Experts of a small language model.
Training: a variant of Adam for the experts, 542M tokens, 8453 steps.
Below are experts of layer 5 (counted from 0) of a mixture-of-experts language model. Rows are named router (the router's row for the expert), gate (a neuron's input weights, with its number), up (a neuron's input weights, with its number), down (a neuron's output weights, with its number) and show model dimensions 0-255. Each number is 128 + 24 x the weight over its row's rms, rounded and kept within 0 to 255. Numbers have three digits each.
After each expert's rows: "comes after" lists some tokens at least twice as common just before its tokens as in all text; "comes before" lists some tokens at least twice as common just after its tokens as in all text. This comes from a sample of Wikipedia text that the model never trained on. Tokens count by the router's weight.

# expert 6
router:129104123122144151147126115108116142126167102165103135144116118141097157140134137123091159080129142154144107087108111088091147153140118112135115136118149132099113095163108158154138131112122148128132105123121157085096132147081119123148160131146108094147093110174159144138124110169139122097096115179132091151141166134155137129096141109166160123100145105149147135143112140151149114160140121091079108150079107134154144139121110116095158115139144156148144157091138167124102138153105120141091083145162122093154130116116148136108116127114163157109100154148162128164125099094130156161113168097121155127083124126092151122145133104122139135120166106113127118099120090142170149120090141100106090082072154169149075115162122064108122134105158104152105129102113102122104107113138152
gate4:146141105057119113149122154165142106114129088113152157148130111141111123135129118135088128109107120163100090093143148126098147156146119158117081140152126134100086147118130159117112103129146095120124104097121171181194121157091140134102130112137116095151106094159137164165126163116153133101116107131113138152142138153153152151093141141133152167096142115103109127157076144110134125154165146101135101137114168097160130141132140146134092113109082136152164091125179129106151140143122123153107147177134124102138179156123121147157076116116127130117062184131122128103123147150106132147115116113084139128122105141110086136133132108162140087155139123117158127105102132127133149121112136113148119104138167146110102122180089125134120118131142112147107178175105161126148165120148153
up4:120117101139116098134115143106126121167147088138148171138127131150184051125102112120119127152112138151137126133118106117097173181127128126152082167129107180111121131127092104144140127129153100097037123138107128101146137130105132133160150103085094108185086103144103131148111136073127122115089122185085136103100094063174125170092173134141110140110114172127117125138108159128123106135146138131097112108120136169145113144130116174177145131150093120133134093135134084105156159105094119117152122108139132118136146145099111150102114127130101101111111149134133117126143133148092106164121101124112096130101107122144112152115117130110142133129131117142135115111123134146117160117105139130135119134165123128121078113105098143114117132129095105139091150108076157104147126174140135
down4:123112141123118117162176124111155111092092143131114115160167118099132151129134168143115113131126133122190068077088111137123120148150102136150128154100131105125102092166164122128103159124139122145163121138118176159147113140099127114124082141154156142110141105156146124135157132153146151100128101145115127161115123138136093084085129140162146107146136126189140135129128122094090129148106104144117150099096116150164103132079093124129161143127123108171110137127160133093107097163156100138161133170131108107166129134126114155118118089126134131111129097139110135138085134154126125137148117121178128154099102132131053119154137144149159100133101132115131117134149050188122115128093111110131127079122111134150140114147078150153103127152124147162133098124164124107099104113135164
comes after: " was", " is", "2", " to", " he", " and"
comes before: " to", " the", " a", " in", " by", " as"

# expert 2
router:144116098115149168145154084129105129137116158154165129138143137150106146131105077124114138143160118114167134122099129108115114160132152102061172123129131139111091149162140154079147140110159095138149106111124132141146088181111145169125082121152133151101156130133116110155114136086174155120131122080115150151160094120150150147158100104132146105149139127173084199137136121137102125134151119140121119100154119122114154097100083125140156115147136176082140080153113181137124136141107159121142104143124128126104080135106118127105106141139149146114128144129092133143103133090121099131137121176150117118113128121109156112130107154120115167140088165157109129113118092119116137121139076104077156124169146107106131157121134147136068116090132125086148167133104137136126103140115098
gate5:118122102121156121166101148110163105136122119045105134179128135126128164107168114133115157121136118154132121093095085096117120145095110081096125139152123094147126117077161142080129164177142187127131119125106121044156165108095143139128148115126132140124145163111098135157127104166149078140132128116143118172075138155125121129121108122132129094123125148153140135140160150121167111158104165136086117143151157141138123142134135073110118140133120112111136142125143114149116117150147199124159112102093124126143123125120100166106123120092177116136161125169117144120169150110157136131123127125110113156156128122106122102136147147153133110086108110145142126103149119143136049126126092145120124127132078150111118129089157097117152109120152114104153112135101149134118153142138123
up5:102095133111137126163113122136120149125129093074100139151154114154137140105124110078140136107163133180144139121136095113126142131121076111117130100145121148134109119124077130122097147171128137129099098099084127090137134119152144134143129115132149125116124146100131149143136153100125112110093145165157115154073155164082108188121134091161137146163127146177121158131150115151131080149145117120110120123127122187161155135113140123081140146119137105105182127134123147104093156141134172144134110089125108122137097130101091139126124131140114143131131156105119160142125154153147130140124155126109143175152126124111092068144116167150143145137106149137111129078082092114065093136140121106140142150073106106161116141125140138114116131140125145062126111094060167143119126133137105
down5:169174163147108113137170127108143135109116134158146170140129108111139118124134149143122114142133131122138144074111153142101104128148133126131166080129110165081108133130119094144123137118156118149156118111141114157162069127115170154161146127129122180164149146138099164112186151142157159134140110150142187120131140125146101133149142129113145151105153166098090136102147112122086156116119159085151105099131137099164121155118147165119138129148153119098129122108127142147108163084134126122099165157125111119126131132155158106164183101141147158115161138122130117102142074140124129136144122124148139134122128083139154103129148102107131154129122137130114201138117164126098193159134132095156104108079164111121153140138166143135162160102102111106120190117122088150120122127162148
comes after: "\n", ")", "\"", "%", " —", " is"
comes before: " ", "\n", "|", " \"", " —", " +"

# expert 22
router:158121080133084109145134094116100132186120129136153154111144115123134164168176119134162114075142136144128130168114186116170099163138115125114125111112124125141084105118182136157140116096094152097139141129109108119122088134110100113099093089092165164091104187115152103142119148113102131149155113139137150089132171151136128119135147103131104127098134130128161121127124133086121139126125095132141099086163138138156111136098126131160118120143123085129099183150140152117153115101133095129121109108133136107104099117149121121170127115096108127136171123115124170106107120120142104151140138122111102117151164158136107089140142149094119144115118147167099140179102155128116137107116126150160084123098115184135088130174099137095154114119151102113132130128159173129085104166137145
gate4:153158141194143124134104139117092143101126114106129113091139095093168113092096129130159136107123132147163164081160129153146127142122117119133160201108147143191122123116130109145135126176114127119134095110104129122136137086101158142130064126146151179151128117130127138122133109153119110147107103113137150108110101131129103211082104123136116137125146130101139180115131117100122085129164123075135150118132131133153137083116107150109111134154137135107141145136137136088127144138141101133102120120147101165140153147107059112098132126138124146138119131154103128121143135116161117131124115155149167117152142108071139123120094157141163094146160124096151130146118126120140163123163115145132096186120126072142133146139126109109114108144146106073136155104120111177159091133155157
up4:139124117099078105110138148135132105134144115088115124112124105183129147114132095123131185125104144196128145132157147126125096161116111136138141157137149117117127159128139121185124117182099124096092126108115121134134130158141116161118154095136097132124096154189130146181131184152077130135126136134134149096106144137142167098163084133124126151122129105103142108177104166080168127135171101098159083135152133128131119125103142119123171166137172109091149124132111144062115120107095149123100116122115117144140120139113136126129155149109129083128135124136083115125096155115112119170115128115163126145167131095119128124128138126093140104118141120161093125140144172136143089118142135112090100149139096108132176129145172139101107122126138115075121117159106128147165137124175094
down4:173112129158096098131059129129152143165129126146101127147116139100142127125111162136159159148127136142176137127105107116083120108133112131119133132153078113128116075122094162100124142158073124125111115130110140078107111148187128123140178136153117166096154157079117123141118108107099129152103093105146152128091082114106117133102114143150131130083120138126101183162146142161127148148124139121094166112131136137133123102137121136133085115086088143130137126113101110112141130132133132120111160140140109096148148115136099104112131122115119111106149127109083102113152164134124131095100163138101141141120153165097145142158135127106165125151174133136113195160109157131070067136125080130111142120156172138157168171170126158166151119083127142136129112122137122134129128122116124
comes after: " ", "1", " (", "2", "–", " $"
comes before: "0", "9", "8", "–", "7", "5"

# expert 20
router:117138107111091119164138089092095148134092100135142148131165122096128121133133115163099152150171157131114103138149079149123121152150118145109161152093096129112101130130134126103095125112185097110093131128127154162108153127132130145146110060170117120120127124118174143103162126164135093123124132121137133160146123096093118099118129111185126136116130114158105125149128154169109140104153159168100164137097134121107112106112141122105144144121165143131095099126189088116144095096157078161147128183123085095103131159101119135167116092124129150114163133118151121177123112187097135129124145120144118136121142110149175138087103141134138107141119111168114113129165134115134082092137163157125094148153128113113113129076126133111129133178125119145143144108102108118143096166103147
gate5:129123110108131153125124086106128104149124145101141124111105101151184131159141114130074167156139158124140067107109091114178123136129122139107116135155168133137172133128137154134117130127127159155137121143096121138140136145111116148152152121143106075091132126141121086117166167130133126171112109116103090109138161155128164132108128175144148111172159126121128127073105123131186157145126152162128116149131157110137130170126135095094127155115125126115092133105121134108098137137138150122120120139122114185147140125122127114098153111161126117127110121130085107144162068148157130122135090150076143132122106178118117141080109097144110117129147076155118121130203144076105152151136141117147120087169143106120094157111118112110138121146142144123102111104131146081115142054139139
up5:063134085152107100065115143108114115089142164123088128134142172105120115153116127127147111134111111107132121161134139136105135180136110165117098127126116138145122134158086140151115076140075148129160135167149099144138137172139121172156115136112104106149096143130117110101124115145134131095166146149110153119147133129166104125086169146148114114107141113112122036110137166127100127167132160132128138092139162091116140122149135108128143133116118131131142131069075111124138142147105104145145144110164105164112103183104132124091138128149142114126122150138137111115151116174142107118129141151109141171119119159118156186105163133131136119095126109119141130078112160152129165156118119106124116130121080095154154115120112108174160169157126137174130123146122149111125141108146088
down5:131164135133101119095174145118130116185137109142135183120145101127123089114093106114111148149112152104101136139118109169146158130145154116079138120108131137165140134125163175084141104131152142103146118149167140127141131149120134157127112153136145096134158139135103131097132133134119122157138133099126120124082140159105144200124138152076059139138124141106079143148165140152151164105181136123135165126092156095166125085128141118109118175110101119091080091144148155093111104123146143182144153149110090136132126108081124143124115116120133135115114104112130109105116066105139163131133117117129114097147117127116145143126113144139120120115146093127108161132139155086207101132151116131145131132114116159143111190143126130161131127103112118136146182146153139108126111162143113
comes after: "s", " to", " of", "ed", " in", " as"
comes before: " the", " a", " an", " been", " his", " be"

# expert 12
router:146084104179126103115122121110082074123123128146095128159122075092165106156137169095155143110116104102100128117073107136097152107152173162139113091091118115147128152128099147136148100095137160083134119142093130144139125120135107140143128123131167118142147090158131140094137105118132104153136162100105138107108130082125136145161128142153135084097083151094165087144147155148105090159088117105079157100105138138100150098171145153130123087158117118118136135131115156149116114111100125105095126155098070127152127135140128121105087151096135140121102158133119113120127100148131175127143148161085088146116134133142150150117129139132116116070103130119115109116109102142127111137145116112165134150119120113094131112102107163119153155170092130093116090120119148164138156162110106
gate24:150071166161072096114117089112134111142136152113134107126167109118137117116172129166147146180131172129142143128104123171118103118149183110148143136129137126129124137118110169130151153137126123135150163119115160050121120119149174101153124118168128133115147146106152116150151076133121141120098120145140134140125097130134123118114178156134162154142109106151106164173125095088132146132115117107139116134114097089133133146133134099122157125158099135115098151106144162095100152126121152128112143187175166097158118123124099098118128087147140126115069152146100158148126120123133146112118131113130149103147145102139141127105145128148086173088160121118133107130140166150159172092127092158089108118113152136080111076166131086166148097134128135092130118109108129145150114132137107
up24:114079112145102110175152123119140153151050115137115176085161122125146096148126104124196137162127108148112132157125104111123090081143129166149149114151149121113139081071118101135138141113123145087143158095107110167114103149157091117138112106106112134107153097117152147122163132170168137125102149112130133128152133121132144113128114171128156148148105115143119124142118110120103136141158164126139128143160106141123106125118126096120085157178142144127118175118127104104113135141111150177119159136108133124091159142165121155141106126091113165105137126104077105150170110123133139116128125159098113111087122105132168125120131159141104154115111156103092138127140132125126168109129107100096089194126138124135071100098121135112131127173097174096146106130152089116115117149142143
down24:104106108129137121116190104133132127139059134113125140083156111092156131130132112141135170153104125116120101132101093150181130085100134149123116081164133109098095114175141136140159157107138186131167131130142113117142116124130140099146112128128129179114162136109119153136119094131138173138113150188163169152113079148173127107135156126105151149134112130148094111164140129122130171141113124106100134130140138104131153136055138123109128114173104104143153116101103102133156101113124126156111123125162177161144146146133158135116131149116123146074117142111105160074119127173142128107092156088106109102101104112141118154119147125125102148172089152106144115130072105141130139110124140139098141104134116112122131076082132113116130103123145086116129130128159100123089100114124137
comes after: " |", " the", "|", " in", " a", ":"
comes before: "1", "2", "9", "3", "ing", "ed"

# expert 16
router:125131120111142144121152130138109119115124123136095190081117137146103101080141122128114103142117157157140080095172133152136091133125150141094141107101131165137121156161146120076150158103120116124131124080165152149113088137132135141104098101125088164092182149135108137139140151130185159132102161113145169137130116126116152140117137122125153127100160164117093139124123146142118114112178126081148133148174110098152110161151121132122128128156165167106166126164136150131159135138102133101073149143112099099113144076135136122129114124111085182110139140075096159143121143111153084139120132159083151125103109100152143096159160112152130120114132120118109162122118155113101172162127098137147135137127137121094103150097142162148100081107143128133149162144075131160123131133137122
gate7:140083116178162121097112148133179119105172093125130140141108149171131138181142148163147151130157121120137167129109169130152141113164138133123095130156133134159141149141129112097138124193122120157128097145141128079146138119123130075142143134058119104152109124128128081163133092096126114111097134122076144117092132112131159147130101149133102131154104111154130086175169157105126095139152120190124094104162145134113091164133130151121134157123103135162136123134095088143083127129128129088133154124120121118129157097122154130094121132112153114127178153141117133160125166146126145136129124141191138137184086125129122133149149099165129082110119123149108170118138129148112124096119197119125113165110111151120114085155126122149143112129106118113157130126123111143155106101131118
up7:142160133129077109134126122113127137113143150141153125120163115093136124112103122101156137107131118117140087154158098162161135120100110109139171178068142115097112065095119140145087115095117155108099173120134094118117126097092115153163115134173143129097126102092127157123149148181107119190182109128152116114143126165128089115087135111104114128128126135128144134131104107128132152132136130107125143180085096185137123145134113120125124092130118135116136112131127172097130147100125119145144101115132183124146101153118121144120194109125127111139105079148123133106114076116134126117134118093093108129105135115121098121096151159117152161119128168112160094103133107138107089101134105114143151096148129134162154108086133127074123145161128104151105115127117126121066176128135152
down7:141120191107096143153071103128167162138127150117141135158090095119145106109101181163121089143134106152176131170136152130133141161139174156108144133118106114139120112126153123155141132118153141135154118120124165115099197175128092129126131108126131081160163125132146127129157103119125139077146124135115050124116129124101127113131167144124109105093113114121174124096123152131143085107129131161118123141133127153117128136129074173137086114157134135130139147137152132130083137146148127164118145109143159086143117136138161129127146168133113137138119127155163122163112112065077128138137164172133100128094164102094148085140131141138151123163104144082115158147143169130109123150148154133113125105101157135129124106128126098134112138145103144145104113082118163155095148106096113
comes after: " |", "\n", ")", "3", "4", "5"
comes before: " ", "\n", "-", " \"", "The", " —"